Below are experts of layer 11 (counted from 0) of a mixture-of-experts language model. Rows are named router (the router's row for the expert), gate (a neuron's input weights, with its number), up (a neuron's input weights, with its number) and show model dimensions 0-255. Each number is 128 + 32 x the weight over its row's rms, rounded and kept within 0 to 255. Numbers have three digits each.
Before each expert's rows: "gets" lists some tokens that make up at least twice as much of what it gets as of all text. This comes from a sample of Wikipedia text that the model never trained on. Tokens count by the router's weight.

# expert 9
gets: " to", "ing", " not", " be", "ed", " is"
router:171129116078102122149169107117144134140100106123097142234170153154171099177124116164124080136161098130075124152154131167061130139104147083163098138132165157139152094165132111132125144082126093137111143108108081086130172098109130136141147154175159142107137162125134136169107053233122080127160178165179122162207175130111156151133118140141128142151150058128120149129129148156115121160166191140156126161182131147159098063175117116113136133082178111117093104084134146169149124118067083087089105080176151101184170119139148123120134051103145161130132152088098149150151080148077162106126088113094134113140127132040105187130053136132119170152145128127088092134139137140101150111160118102179088149145075064132169097135123139144130108171106208130183174113115077168107128139135163
gate0:069130122162175143108141114140168187156138136078086157124133123109106165143116112144115192154137141082133115161086102155136142081136103103077128103144120149067133058093206179108099087128101129142106129145149110119129105183147191213075140115150159127190150139031150100118164075056129152132151133220146158123159118109142091192110036177083153119108112106105139167152111137141141096084152164129140142144108138124106132145118176162093106140173170146107107137104195147148119104170096118127127117103150096132164134058080129168142140105160149123138122168169160159069113140067143107076068126152136134122163101146118092115134158098185126143136140137152065080084166138096187112061115147126095155150112154148086097084115158125185124089161100089125086142083112117133142139169110133
up0:167086132127115120132135145181107075103115072059125188124167116084124112123081121126087101136128127146113150146045129160164136150125128105205140131111165142124137088134183154090103149146111138157102146129180124107153152100156134149126105147098176107160161122129167192106124095158098050093107141154105113081144113099150079111131117214126161088161130094119182180125132103074094059186158125123163130089171133104139138135150070122091078107143205158201089125105144106132138152112060154096165133049115125130154148142150101114166163062116196143124120153141130165116130136080073198153123092159131134135132160182123111153133149100159174135119076105133138107122100149153213086086116086123038142139116080101099101143134129150126169115165081183096159136115131124130177102124163141
gate1:204108117132190074171162079147109107144171122149112105116155126144136142171067134177130109109129139127079044120156144153145097183143086162089114136126144161150146128104192145133099178150091099158132157141130121029091136080152087085121206100150137148117127090085122156098130148105176142111155148174173108103116094095083110162194136196080097116170105094094139111159124135117109094136140138104150152121159165179136123113131086138204105125108178104171096114082115108082171139124119098147134077100079124156125098135092133108127095130112162112191111089106128140132100151153115102200129110087116130144126135126095103148172105087097165148160084140139073116109114127094116193182172164188136088147094091102041112132112133143085132107153195219122120129177092123149112177134107112
up1:103146108116078113107130124135129115167096100058118131107085157113059160110157142121110182148121201152122132106130148163158136085116151144122148153162125053136137022138115128079127119119177127101157136076167078170149122094126181100149097152128128139164111107102133099102158097098088153116099114096096216105155120084205056118120136147178117116115159143114125120102161127064074127134121094192134139077107167151129160108126115142068115185131147110158128121160126126175088147100106116133110180145210145132107111108162154103102123113117138164110131110095207130148154173119139152048110125104103111085145069155139144088097123130112079160138169097121154229137125169144164124130108110157097118162124173199188119150134134118187114144146167095162162127114095174118166052075121111
gate2:098123102118102162144166062080115122112124112096162151162074094058083067167167088176110138189081108162106083163146136150132133130149111109118092136126167123101132146117094169156228143119079130091105142147120121161212114106076139138176160128083175064169125148166154093188103156171094080185089076126089114120184167176126135118156138191097162126123097103139100069141173136121125109109151166130090158135093145171089162114139113097177096118145155134123150117127134125189157123113071126133182136150109083139116161078101095149105097138175073064072149151135139154164102086156136126157150160121145083141143126124088112079142162099150174095114119184104111127193128145169115173099107131072154138137095097062133134125130108125145123093094108142161131149150146068154092190159153164
up2:122135139124130103128202072157151153161130117111138151121066056021118103120151064198085188127110131152107117135155118158092084144109154134131077134112144116109129136150066184141177147114066123165100109130105114149143140175107133168157195141079189093174080098169141128127130139130109109128129033104120089144105154137101077108152109116070172133115149139155112111151117122079170089147121161098129164109103102132130098158129081125179165174149144109155158133139134115142114138180123147141124135158127077177194198135114065177081101144158114069114103175119156113166127120179140174120125098150190046099168165108136114100109132131154162119195111101138159097171161154154150110078125123115168123079076156087101109113145126117124109089116104099108164175109133153115052143175129164
gate3:164134110107103155082099135119066175099140174101096116177110102107131121165155160142032123096166157103090118083139088088110128132176150135136119148189185067107158123113106187117134122097101156121161187124101174135165200150081151104127101132119133168107139100146102160100104140183091081079118190113139127093080160120088091116160125087178199140178135052159135158138128147127164083127104155140115138148124191079143087098162087104126099160143152103139128143102093057093078105135079167131120133170188185104154118123141125129139119124130150133099073101115103151120089111111173066139182116187107094082107140162133142149139146096109113099117113178087110113163087138051133196172132103144166130212140114111150145127143105102118119135083134168158135115120098104190146133202159133
up3:071124132150116110124187099185134105117156083113133183177164141066136159145097161101102123154086224102047104153069127120099141139159139097096073125218082110094086142160100144161157141147137129083133146148181090170119077083116212099114193122052140111116133101092097128106166070161140100114162151138145150163111170170135146103135117128154116146129127078111138103075157170155121132152060139128117127114150150193142143149130073128101153118158076171151091075089115153090122141115124080112143132068113127101073127150143133160141168149177157188180173132113094133155165082122096104056195130122098127138125130107121137170161133142121124187183114102103137157140133163122084116118104121118187117121121140126171139070140173109115169123068141115162097114073146078131148152120133089
gate4:140110129148105090117102131144186220095093165174130070159173134139127116080145128121159132137079144132175095162184154124115154132143144188116087138136123089108083113167162073126140133151185129160123164153140173130165151143122138068140088214184106128072082129122077055119103107128194159126134113155059168100110135126123149093139166093147147094139095131086096080134129135113161171133150127182106149105069137110103162141117098127126122097127139134128148161139132138170106131140121109133101151040128135132101161104069073196122135154110116155148141072122147127108113146076162135127129113123101140139144183065082095114109143094128158067102091079151140178122055140078112084125182092108136145089183090142156179150184174124140181105107126147107173123174154039172092158142130088
up4:113168099146111098132087188155131080111167092091133138205106149122143112071155171105193067140095185113159115157159151161087094159159105154109148106112140110138122140126154109152088123145114097114129153134106136105105143067126133139164087184157139147162111188075148075166140097066182130068183114154096137094129114143145105181052065093142166076110077176132109186125088130125130137178112115143114167141114095167106170087150144066143095127145136134130086088067129107140114128151134118058172145116149119087153093133123139095110117153129128201183154142150183080155114119141167189093098122154098166151146136053094094134160128118054113119129134115091146114108149107079164069092152139078146213104083082130163121154139143183165087177186112147121125153135105128151120136117125136
gate5:097135128140118104164189075159103157136130215180162126130126161182109134038111174085117056152130187119122137118180159103088156127081117174077124094160084175052117140146121114102123170164098116107079155152146127110091132168112120111144118123154109115129111142040146159118097091143113141123146070084194134126118125084127198056101132171137139143150121136157187059146080153101173102123158189081186140147138114098124131143082162142088182125164169174109151097116216111144139162129096168136113130167119083144148152155151121134058159123069102208165085102099100110129090143105123177188167135115092141132112125187077141125128077103109118128108141093112118134086097177131136134130109119095164122104134162126127165082124127115141139121103099094151125161135110190134096130103107126
up5:135164144145077128122191101095119158157125149155127143168103149152134145118169135137115127105137162189142122144157163126119174130090158147163164167144129086050156121178147118129110173159096106148128199158096109070069119146106172128157101149190064152111137203068157162147043100127131108098195075054102126133111183095144168070111141156149142119193100093105179105169130151126211092146166162106133133119093119144110159140079142128085093127117147113108141130076174149099144142115053199052121096121067088161096163157103106128103131112119123143109147077134152122193083077085124179094162097107122135128137161231099148097106099118142108150169093120092143114157093113116111102114096140139163139145125122130092112095107103118171097137132102146107101096135098150165108168165110123
gate6:173096106137136138103147114042097090093159088178160093190119121068143164151143127163126136131174060118114140124122183170131124104160143080139160101115150057141160107108118129098103111175094189131099113151163179172111156124128135075171082114057162075119068137165091187103074094143146089182115134117173125180108112152077116126061130066108120160109084142202146117135131157176127086091132145168145123097129163101155159178118122063167178143175141191145122082116163129104143147127106123129137104173124162131140037173120083156125132079121130132151148130136197136166146092154145137141131147111105136073149096136108086164152089112096115114112120124086110099150126105186116147136166132083170141091136125075094133154170122171092091146165137121175163135180081113108075100171156116
up6:112141092177117115163111145229136132133104160128165202067117118177134118160146056076097160136101144106134089075052092140152148115147138153110128127080056188130109113132151140112175148123143097109146099098125099114111114126096151095138144121108150116156126079116152125050130169103125161107142111078119133076118175136066181081163054135255131124147154163122139157140138074051135081162120126137049124125125123146124159119117088172114097103125110096146145157146097193137108171114137112120137143145124164130128215183122169128137151123152106182129136117136133116098143143152170107154150125140162148118119147147143186078110107154158082139131141121129144148123124085089143155085096089167115153133150171119172162154084146104101069096124101094088117100113178109139187099122092170
gate7:119137135119123090181158148069165108131115144129093101122185073111193101117052090181133147129094160130169102111143137189176122132180152159196127163120097150168084161147128102115113129138146125094113117133145157105136107165163122093152175191116106142185107167156121118122088151116077104107104109100168158049143137142139037160122136115108096119109096175101104173150122090181112111178128152124117138149209100182138124165158116098113155090168152058187108120104159153095132140139117121086104083145154186084077117139126126135156115150174113160103128099116121158157143115122094162100122178107122130085078136187146141090141138085179203144111176092096127135102081091144138112105137076158118064150095127085112079132152097119213115127164168081135131140084138107126065144059082109
up7:121063121140132132167186105067182152159124109167116176130154149058156115168079129119105184080107170105167074144168097129124086131122090184173082166122133145136126129152179117109130091195158084118139132123129109141144140102110135096132152098130162144123128079190157113114097177157127153129085097171149118098204154155172105154162116178183102095126176119126162118126118121124088117138119157158144136135148158126149152104128102160108167126126078064144098154159038189134058158138096118116074131107090086131101132106106140143098091111118135127114116117113116139131099092130168059076082151139187106177146142162206125128132125129103186168113176124115105136112138091011123151130134151133146120152090112132079122157136122143091113129210168165122070102116091193131039104126131126

# expert 11
gets: ".", " The", " that", "s.", " he", " which"
router:100185147094173100119088130095145115165117139119120112131191168172108118138164116097106088119144135129126069152177135118094107103162120113151066130083146102082157117169107102103126053175096132176128143118167136146121119186185142171112116173160096110068094109131178158134144120172133124090153138164092150099210173150103080120129125131085088112107156122137084154152076178152150167118083146144100126076174077144115056092154140106117170152077223097109137137127092128105161140112114105145106136075134171160099107106191132081160111083055123103092130103096092059199179101116089091166132096125105090138111106162100155131110105148160129143137135077084081097111111064143086113131139069088148083077096093119069130084148134090109141117154140163147145139119145118174120122191138103
gate0:192098150151124153168093166147121097104159149148060112172200148134159094144124108132159112108124153162113056123046155144153170152130179138080081172128120106081174104127171128066149111100121133139104066042123141137125168164152166149114177163145092106162070125181118139135128146159153145086103123126143150044124166115113082119075165158088152127145179162133063121143160158121107078173174081125131160134173090115095147112156161094122185144129153125101106168108116100139110110083149081056121157153077127131128152089181140186146171129109168100099103155103167145135117128141129095138140100097099159133130187097156091074140109180156006120113150123135151130133157128153094102145085081075144125147125116128143115116139125149109156082115078067079101170136170155118153126148107130
up0:120191099077145095165125118213098113132176124178168130149104099153108113125140124087118050170167079083094094135126141122087072158099119114097200058132100149139101164103131079103118090115094144110120135210190071120146086093159087152115112058118158164157132112151128180094144110168150135154131155109064116170191104087141126137212141132111136205125101065142178063141043110116107144131112134113108153171095123140125121125094131163111119142132059138129142108172130108124204159113087133194098090105141105093139149102123118128133100135163157155141141147111098098159171184120103103125096167145178112116125089179152123134146180132141138152154101108113109089102131129165116127134139141149136101140179128154114146183008106156161116161098147166142092123121135125155107166146119133
gate1:121148157147148133099116142093184083127097107112127119125162131106172187143109112136143151124142110056098145138128151104119132123150086109152097122067120143065147057158142075139083105180086116144092192140193127108167130095255159121139061188131152147115076101183145102132106157111179098164127132150144160100087084113024078137082095080103157119100162075145136094156106204152119148073142132111111145126150143151156133147150136143100143156106145134127118096209142147158161156148163134148113125088071188149110103109152096112069154081104087176102141104132156124102147109116086164137218081144146152106144106171146093130132109119093152077138164123097063097108121117131172134096149095143130103131086112123086160136105164157145161113159121147178170158108153156168136119164176108
up1:071098139113113168151121119083106100144142156140105107099183082162097114095165079154137167117096137133166129131052141138107121106097077086139137123159116076104094109150133126158094107153131100111061181120127163138104100158152219075167149174051173197136156137115145108169121131115147048121131146125123123117082097102129152156097185149087203080109143125132114101099149114111064087152132115100116105102165132166197134121123167111138130125131103144099093145105117125139116123113142140183090209080149119112105126133108147184130139123122175129120111100148147219113066134094128195141105106174160190070123173138073128134086052132171116132091140078130129130125109167124153150149103178136091095169124153219145138105135147139157160127147078142100099173209131139157110153157097101
gate2:102122155088165072198095098132140095156174144117155101131132087121169067160114118110083157078173148124063110137111137111072168097137122120104107071127128133139150172184147092116138069145199148114166089085103139067082134101157190116141154185144119182132107069110132132142134071135100078094120130069178171164133113147105122054143138127105132133143088068120102104135161123156133148116124157185135072105103153120162128095096107124123143126159121184157098153161103121135108099137102140105146160163139161118186114180177146137127089156126086138161158119108164144140196112176167100104145134133074076118112059194150142180154203199137120099095141123136165105106129196146155133167104105111182166142071113155151127103135116095099112165126105107126079064134150140134148126048084130
up2:129134128144101083190095063114124051126150105110163094124167078125149052140041107104107131089128141157117123135104101174107164087156166149076109098158120219162140187175106115130148086153161118093132113109144129066133109088138103098174163219144078122170125120118132169165162070138146129084127125093163114125170139120130164088133128069115098084179137113164119132160161130184134099114164153202113075103146105115137160119107118115190107157121100171110115088172136179145151074120114147099175156103119120125093087133171111144101080162085087193130141138131109130127189095121134098094132140124116097089164101209193149171146138133155130095128119140170133101079109188125186135159119113141145158144075101176145163117082091114110122111110121135155061134139093129167141124089079152
gate3:079116129153145079134087154092129092122119106167098151131079138130121128144177109162075115106130110109217067159163151062080160105139136086094154125161189158085133159141143203129124167148105121150178092112069129144072200139204106149136149123116099152103117106109109144119126152157165101110107156130110127156117163156139066175139159130096138145061087097116121138111126132174120096142117080115121077109142217120148092111081125079092112201102127139112081078172131090125128107133114116138142115163075160129160070200090098155131066154115166133135105189142133090141147162168137141108165177129116113152153159135214101131155150152111169114096163151143158098143177122183124046115094144147164097103160098119098100091095151095110100132137157104116159124147080079201111142091173119
up3:134132157139126151096100103089104122085167117151107122086100168188193116163187131130133126122089141143198147136092133129163120176137068108161200178163077143143146142137163158125195150193130167147079134152097119146096143098120125117095074125088095219120075133122129094126066158124098150101089133154122084100118108155125113142127166078135093124146125098109170062135128130116165176171152097178122144160143146181150146159128097156160116115109100115145086114075170145087079088138164125137159196115078087096073125129101155150120146140160071192146121126116126176136138110095185101099142121111091111122080118112101160122106188124168138095139101132098132138173088138147130130142089118081099119069107124159139150060121118198094153035127089149108152142165170086123144211121080081
gate4:102103126078134158063156121151164108123166175171135128102134131062144070117090140131097165144080118167156131125109115099079105192148106098158130112111154137135193104173066134083066175100077137109145177148124127166161151123122177159037073068155111105149210157150040107151131106146101056162124134150108141153100112155117124096097116134105159095115087166172174169147107190037142113156125165165121092146158144093166166123137135135099087099175119157102134128116038100121149152165093111124124136195094130153107156115175087127105143123165174109147161111141151142103118110112136142157116152113150106100124118170093135134129154082179091157178134129093090108131127113162158138119120099131107126159163042133175200103189139118155115141157163141106176112147156092084103147126108100
up4:087140125121142118132167144091137113166111120121092133162183153073125169115056159097092169093095114111079103112119099178173098183160101138091148146095124094099124161186121104163085185154145123174117139150071128146117112105153147114058116120119164168115080194120173107108172111128136139036153165106121177147114141139115113116159124171076116110123130151132151123133102164137185083160087126091134143121149100211125151137165153140078172138107113076121083144110130145091124153118118059151100121161134110097142082105097121120162091141140131114188117092148111207170123156130154145105118140162101148138087104096140116103103029133159079155118091133129115123152149140108127121164111196140183111174134127059137175133169112175130165102199075026155069107185122145171127095143147097
gate5:158105090118139111166158075108124137110151139121191109176167158101141166087175124101078143151138109137147148124129140145127108150170120101119185214130047119135127179131122125099163125162082111139154167141093184151113078165096194138151103101211123113079084074109077054145169129170088121110113151139142103102127143174161161131119148135124049172155132114142138131159154116097114072126120161096125102063086191161107100110126149112155119127089169148124101147115128191170175150113097088108123150120090123166094124163106172143194149175071138102196060138130119105087079111079163158046134117115099113130149163122107122100152182140128176123114119165139123105156108147130120157054095143098132119157122111112108109119136107130091081095151147161190162088163106051147065136111167114
up5:188112170044077150149099110110131120132163093139146061135106125097168129096170129102093148152171120153198079103153168179183102154160089094083151196090107143093113159120129138124160175170114052160094198138105177155108108125139167127079159159202124122087129073108106082164129179166138127076160193120123126123108078143173117157146137142102133140182148101133090133157076139116101090093123137141155115095119153124112096143130145120117117123087157149145067157087137185133183118113091109107152163140132101148117159139131133135192146175096127082189090092107130073078098129069175194075169087105097118151097140104151187136147117145131170135111132146146126161143143181082154099113114121120124136135088137118093130110124156121104136057127113129190175131167099094132109065071105082
gate6:120129110208138122163133100069099180140222082174127177104117097174132094122122127160150135092060123099118101096127069104121128119109107123126155133111167123143151100110150059134167123089109097099154150196132151124214127171114160122171156111132055077138124092107109136126145105116120132062114111139156165124183128140119126124138137171112158071114119185104156072122126163061183102095074164099137133141063126129090128123101109073122166137155131108077135171135114093122088195128076111093128143161110175138077143102146168119170179111109142154129108098128142144137150126101160139165103134130072100154078042105093143135170172146134095145133149072142148129108137106075150150143127156100148176117125130127116114201117159175083154154104097177150147190168163186130199080094138084
up6:124131161067130030115163124097098150112097174158143132194168121096130219090174117094145152129113068089185112107138155117067133097119116156114145098124078198123122193133130168089149132117053143116160094146147143136071147112138175170152109071174149124081165194118128133128117145105166166172119111195141054135126082146124082123103148193168131162086127130088118122106114115159108116133139110119151081110112100151131116144095171064137135165137122083083153134111113148143098100119130146106118173144067147128087117186115152102103105175096135120180122058083101107148068157098137106045086102145147143160142121105111090184148093155162154160126131123140140087150159138165115153110165135126183136115143078152165127143108165125141096178138157091129137107148170170117186120164045136
gate7:150162140067145106101090126157175086217124100090118162095069084154124173135098150149114152091136084170137100146106121116070165065147140063158157139123114123151138112130081115101158075088141202153111109119107171167085100089159134101103119062144099137181139113129128146093143112092125115163120148155188200141101138127063112160122142114112172141145081108099109104136158116138160106092098116096129171086202167182084150146184126122115068158164135115189095126152089087108091113119100141099125107170203129126077090128052110134219102134157138094132153115149156149096088111133167148133073099099115119110143129120149161186111102172152175151127143141087183106177143169143168115107130100086102092191144111141118195124147142102128102130073179162123106118153190106101122112136149127
up7:087134155097099151063165165114154126062181121087130129111065135143141139069103185104153127111088150152121163154190133118124082152089139124129079152056208108152163129138179170182150138105195201173158097100116147138121096103175121163136112113091109116102102148097119099126146122139131109146151160169178135243079101122143167102168122137128154081111184141129165099082122170168084111181126121116125140047105170158111119124105092123176080133115129127157145130097087103134146105135161077170126130114102115119075116152152130164080103144135149116130133119173184136099072213147107117085141127144121127111133129071111087097099111119126104146147092148162058081135100087180079115098140103090081135164109147103177141149126090146107071163127177082109154153169135170147083141121145160

# expert 4
gets: " the", " of", " in", " and", " to", " by"
router:086143145111140152131143071062115137178153186121083196111059189111174141122106082112124123117176091130097141162103124125096124131076118090096132155117112160178161119152113119175178123126152094160061137116126147074120139141149142096168089129106122144093084088110113167160122097142172091130140170117133161091156101187128130128160081178150120111124153101134063157108104139119069168148152190186140109161151082140098136070132105071134137133111169086115127129113109151120155151092136097072079143096167139126112166112139127108120127086097103115165143075081140109114113141159092144139142047173130171098128097155087170102138107067129113129074071092082096086115151164151124156055151079135086128117068059102113155094103143154119135102124051066121211171129133106160126132111146063
gate0:151112193161050106104111132152114113155083147088127169096133139153109116162104174150170065121152136072101127149139184099150112151168142146103159166152129121136170176107190072118165135158117157105160105064049134134074100142161177127131192137126125135164144132083151114075119121148153166112097132081183174107089122087077173111089189155114178132097064075102183088114090128108151175067146073130159156138135151192157161144081089160067115080116099094112127086158101128167127121112103106104132144139106145151139148135134091125141089071090159147145127098132103137127165130119078144206098087176135039122100125115207142124077125169168102102145087136151108128048155135146155132132123146158151183153155095106123131147115125097102183153132119103096144097129134174112167148121152106
up0:107141137151097110098095139108143119113150121154101173081075127130154110088058165161123074152127106114132115111123107121150153120170028141093152151126100082138194160165142135131124102177141116156166160117113164204085167147144149109112204107121128133126176080121088122085139115144147121094140099088137157143091113107169127152099179068140143122095109162113155113154134104089151166106135125141118123109096140158196077141141105074104136095073205092151108144144146081108154153099129129116142138102134184085110112165145151085181124080149160204115110122148078203128129096153143171119137067116143055021156142120139132161150176124156192137146131153142062155082148193089140140104128091135116160205194118121169159149100102115115136123088100109151136135185119105127123074145121070
gate1:081171117110144142141138106113099138119119192130119152105073151135126116248050091141111106158144146120076065153178119181127104137135135148121152106143186145167105101088132162117129166110130109096120105109161100134148160093180132172120073058128120072145082125088138109103171147138175122123093130132112125159159130144068165143164124159172148097058147126185171114152096177100134133124108147083126104093087145146130094123168108082120122149093102118153124135070129119172168152081109186180115141128108083162104114140151110084145157121081084131139087130172121119091072127153116082205101116107153129082115103081155109094121106130174182140179165060153076169155053155167157067097132089131120111114100148168131130123138118112153146141177211115142166184079178111110153146128118155
up1:048132115136156157106156154142129129130136102105109133077127182115154190170091049108176136179113162126108091133180089162113132082139107134156074140112169127133146109138163194124105120133166147120108141106058131172143086125184118180063129123107122107059141126131114101132136152147139085093157112102175173172154110115140110118158101122218088108161113082170102161135190159099156118078100119117171130105112129104098129091124109079124070137110158101120128104128104084125181153158167156123147109142160142138162143066109086152159117126174159115112099149134123160101100096197125159143071158070118214101153176070145072127142166189142120107105169020076178118068098088147113117155102111147130127130074154141098115115158119103134100112158164090149168140082153164124168130142101132
gate2:104166148127125116180093127116168128128113123120096123142137095098150139109129134135117123083171153128053079116174187221144107134118107136110093194143076104144181081128121086141115105157123153137155142109151102144136141178136135118071166152138116138178172123121107155178161084149187155139182114172156108120146127166172157125113139095132090137134139128207130123184128138154140118117147095095119144144102124089189118059131123165142105080117145101126096111116072114129104129089128143182199132159096160061165137118141211089084139127150112146081096128181082129153083129106106089120122118089124198126112141161084109179180118105054097138097059104154103163131171140125083195087070151091088098159138125058174095121100095123134095128160142151139178120100122053105155165056135100
up2:143107135093126177132121110107170164141105095077162163156164142106091182137145159182145144127097162157089169127151124075100175146131156101042154134143164090132152098121202148162097109155073127127102133104098138082136162144148095103139135125147073152113171138106122145153097159099138146126158102067088149133169094126105159111141135150142189077119164139127145105169129109102144100151112087116124130142174058161123112093112096100164141108110155163112076079115128118107177152115114094183157118141156123141177089140123151096093124155173132178141115104139131096172155120122115144160206120105134143197138160163126033155040149131053093107155126108178107107072122114145124074044118174181175080164132122150109127154053166134152073177153088077110119154173104100131093102120057125
gate3:093116104121206086157136143134156110068140160112130151101142149108093083126130146175100074156120068149093147131123100138092089114140159083178120166095164178166190155109154153159079071118187104082093095183102160122112131118071118101165155182117139079153137043148067165184150145120133088125111104160128164172071144100117119121145111133173171124118093132165133146152118124156065186146079120132108154147097167133151087152171094075140156150151155120158063171072084060112149101088161107093112114095089110087175104103134103068158150103115082218134120133144145166142107101127128154152134103122127079146145134171164158123126147129133132137120127116184134121112150170081086129118214119113114128108184131088184098127101132153119107068105157136177120168072142124123179125172123165
up3:169114175103116139081180138154078160180166145164179140215152139110145076103132155117061140114192116132127107105163135133154054144104102139119189109141150108148120081143138138075160107125131138161159083137093138143020179085148113158076131119160091149135105117085154112139170092156112151099126128140188090133108106046121132147145061142158118151101178168123145099191125149147142129098186149113147126125106141088087137109138139105125131162127105094148100069129132157128060153110147145110178080077112079122121061165151089146100129137129107155125090090169145147099144120147186075118128149081097177058113186133107214131131099128190169094095180177111106171194142103137105127057135131124153111112127106164103142155107154170172140127126116138117140130121127113129072070106139145
gate4:094218129140106146115145121155152164095109108140121149144130158140110096109185119133098114129136081095110195183101109154087120153103127078167112147176115098103123063149159134112126102121115099137150104179092176155110137125066117007116137141171163112158132110146130104176162118139146073127201165161117136143104132177150110064132128132085078189130068166145109077124089153144139111107152195151098114121106097135179165122134108126146110106163134123117086142129112101138080129117142093140143070089126136144145050174156124093117143138123096112139116112109177159092134093123179145108124125096127092138187164138109165115151198084205134193131109166077178151129150106169110082072174086122136123184145110154102143136132134138089139102082115159129152162082028102121123119120181204
up4:052157156117135144103129119173156118131116077147129149137140128131137138126129114117113110161119111082164122072125075095103091103159154125151106138206092089107114166188033130087118112149164155193135051108140144146143110099112118076130165084150139133159136116115144174152148082116109058127130147155145111147101133134129127112127108157111088204182063148083131134098124112197163111105124109183147142163147193107138171136103145121116109103122119129101136140190076071123102117223100136134159109142149124064131038154110104088158133126127058135111095131121159084131094137158167165136142107121133097151190147179131146175161154141152145147098124133035159159092124106161117121103162072122138091147115096128086158154105105184106129085148171108140115101156056173147174129116182206
gate5:157059111177191095173144108181146116176127064148150150131118156113129098115149118196154091145109161120130143124089138072087105099133169124093122079070170159052120117141129113102135131103162165153115096138133106146142112131100185098167138093136157124166094070137151094096085095175137050167065161097072143104145153130115111124110125118113177149183097118143142139103074122060113135144141069161133123088123144076080120119096145077081123083116144093086148125140176153149128145125144134118105104130154109077132143106100148191168106081185115221124149134149108093173145139114115182140171165141145111100142153124158177064106085171142130107148132150078181097215124143133108149122112101140076170167108116136141154108071128159102168133180078137100183071123159150158145187147142107
up5:130173142132027160149127151145165122102118152111131091151108114112124186143122120100104108120137143073150121187154115149189120110113079135156112121142110088173153133113138153142154134134086128120096119130098172124084150126130083061205154161165148056178167149114095075149127131158136079107122114175167073140128126124139146102101121120137140134104212088091053067147112120168134145131111178134084208125153155212182119174127157151063152114098131134150065176122125134113111109156181169074144176077121160147119124143144110080079121116120156118126145162104127105081110132190118134114070064089068106181142153136129128121105162078155088152167124159152086130162115136166174083145141166127154107117194136088102149145151088094123072104130099111140158114154111096097136130052098176
gate6:110159140132128073093151152127136155155129059138111103165105112113148106102157101135134138124077114115177133067107134111121136103149130099144049156118135125154085141116141138071139147077131140157117083110062169153164116040096138158119159179137145124050189138139116170149110179121246178099149147070149184158126172116119122146088101114118169140146080159171114123095069120089191131168164086146143130164140131084112117111131176088132131104179128136129180152125156128137103115160177153191120072066122155160161157150075122140118122176101097154077140080114148080152100129130153116128142109125148124094146119086096169132169153074097103117067151119092173189084121129145150114088108125128120124141170132113113132116128084136206073066087161124164124069120148186105148180168159110
up6:101144109106140074118073128138178113135175122122072122204143159035175116085094153186174081184182098104105149154085111156097216097133102159073116157086162200073124115180167140129130139133115078149135121098150133124115119086097127095160193104147133124067171128134156120128066136139145070108149137092113133142162096118086171130100128119129108122117148140109128111131137124035071100107129109149129127126138120066148127171132161109108152206096173133097169126165168136154116144119207134139113132091112163130178166161127126162137059137113164132093133113052107132112123135153124177149136146114159139133112095125117162118111114078168129140119094129095138151122116089139116076164158112097136114169145145157092133139119073085143139087117137029172087145156130213130127149189162163
gate7:117139133153160131148140104113117195192098117148126126114090152156139079144138090057157186147145110120172122134183105218140155150089109154188093183149095081168132115174053115148135117131180087122077106094112183149101138131120181062170107161132144096146144118052130117129197124126137142130137170185169101192158107154131145133156111115090116175159108103165108179131177118149111135139151145130118124158122202132122154069084076119124103144047118165091120145089103189159085097155146151129116198113074061115123130115127141192138125140066097160106135099151139115152099121121148123114097115112145149101126132124141212132172123103096146094092144121075092089158183164107137110086111113093106100144135109107099103095134128170120063117155142171124104122164111063148107086137132056
up7:112139141172145175193131130158138111114079064128168147154135133137134128121109126159147125140083131137056188152157138182160139123130133162143139183126091173131113108152103152144067078118100131162170123103096130090090035163081093132123156169144126099090152177086167097201194134112126108147063102174166050118035087172104180076148125096125107123143115142172109103103187121164122088104119110167156074095116139126149125102124141168174153166104099157086100109105175156190112146125106146119085096129066125130107174108087151164101133132193161103121186108077144138152115041088156160077139158137115095098098124113136119133109120112141118124167149106191154119178151101181145129121100133100139150125105120128142080139131110111127045075138141148125076151152147133177156100097150164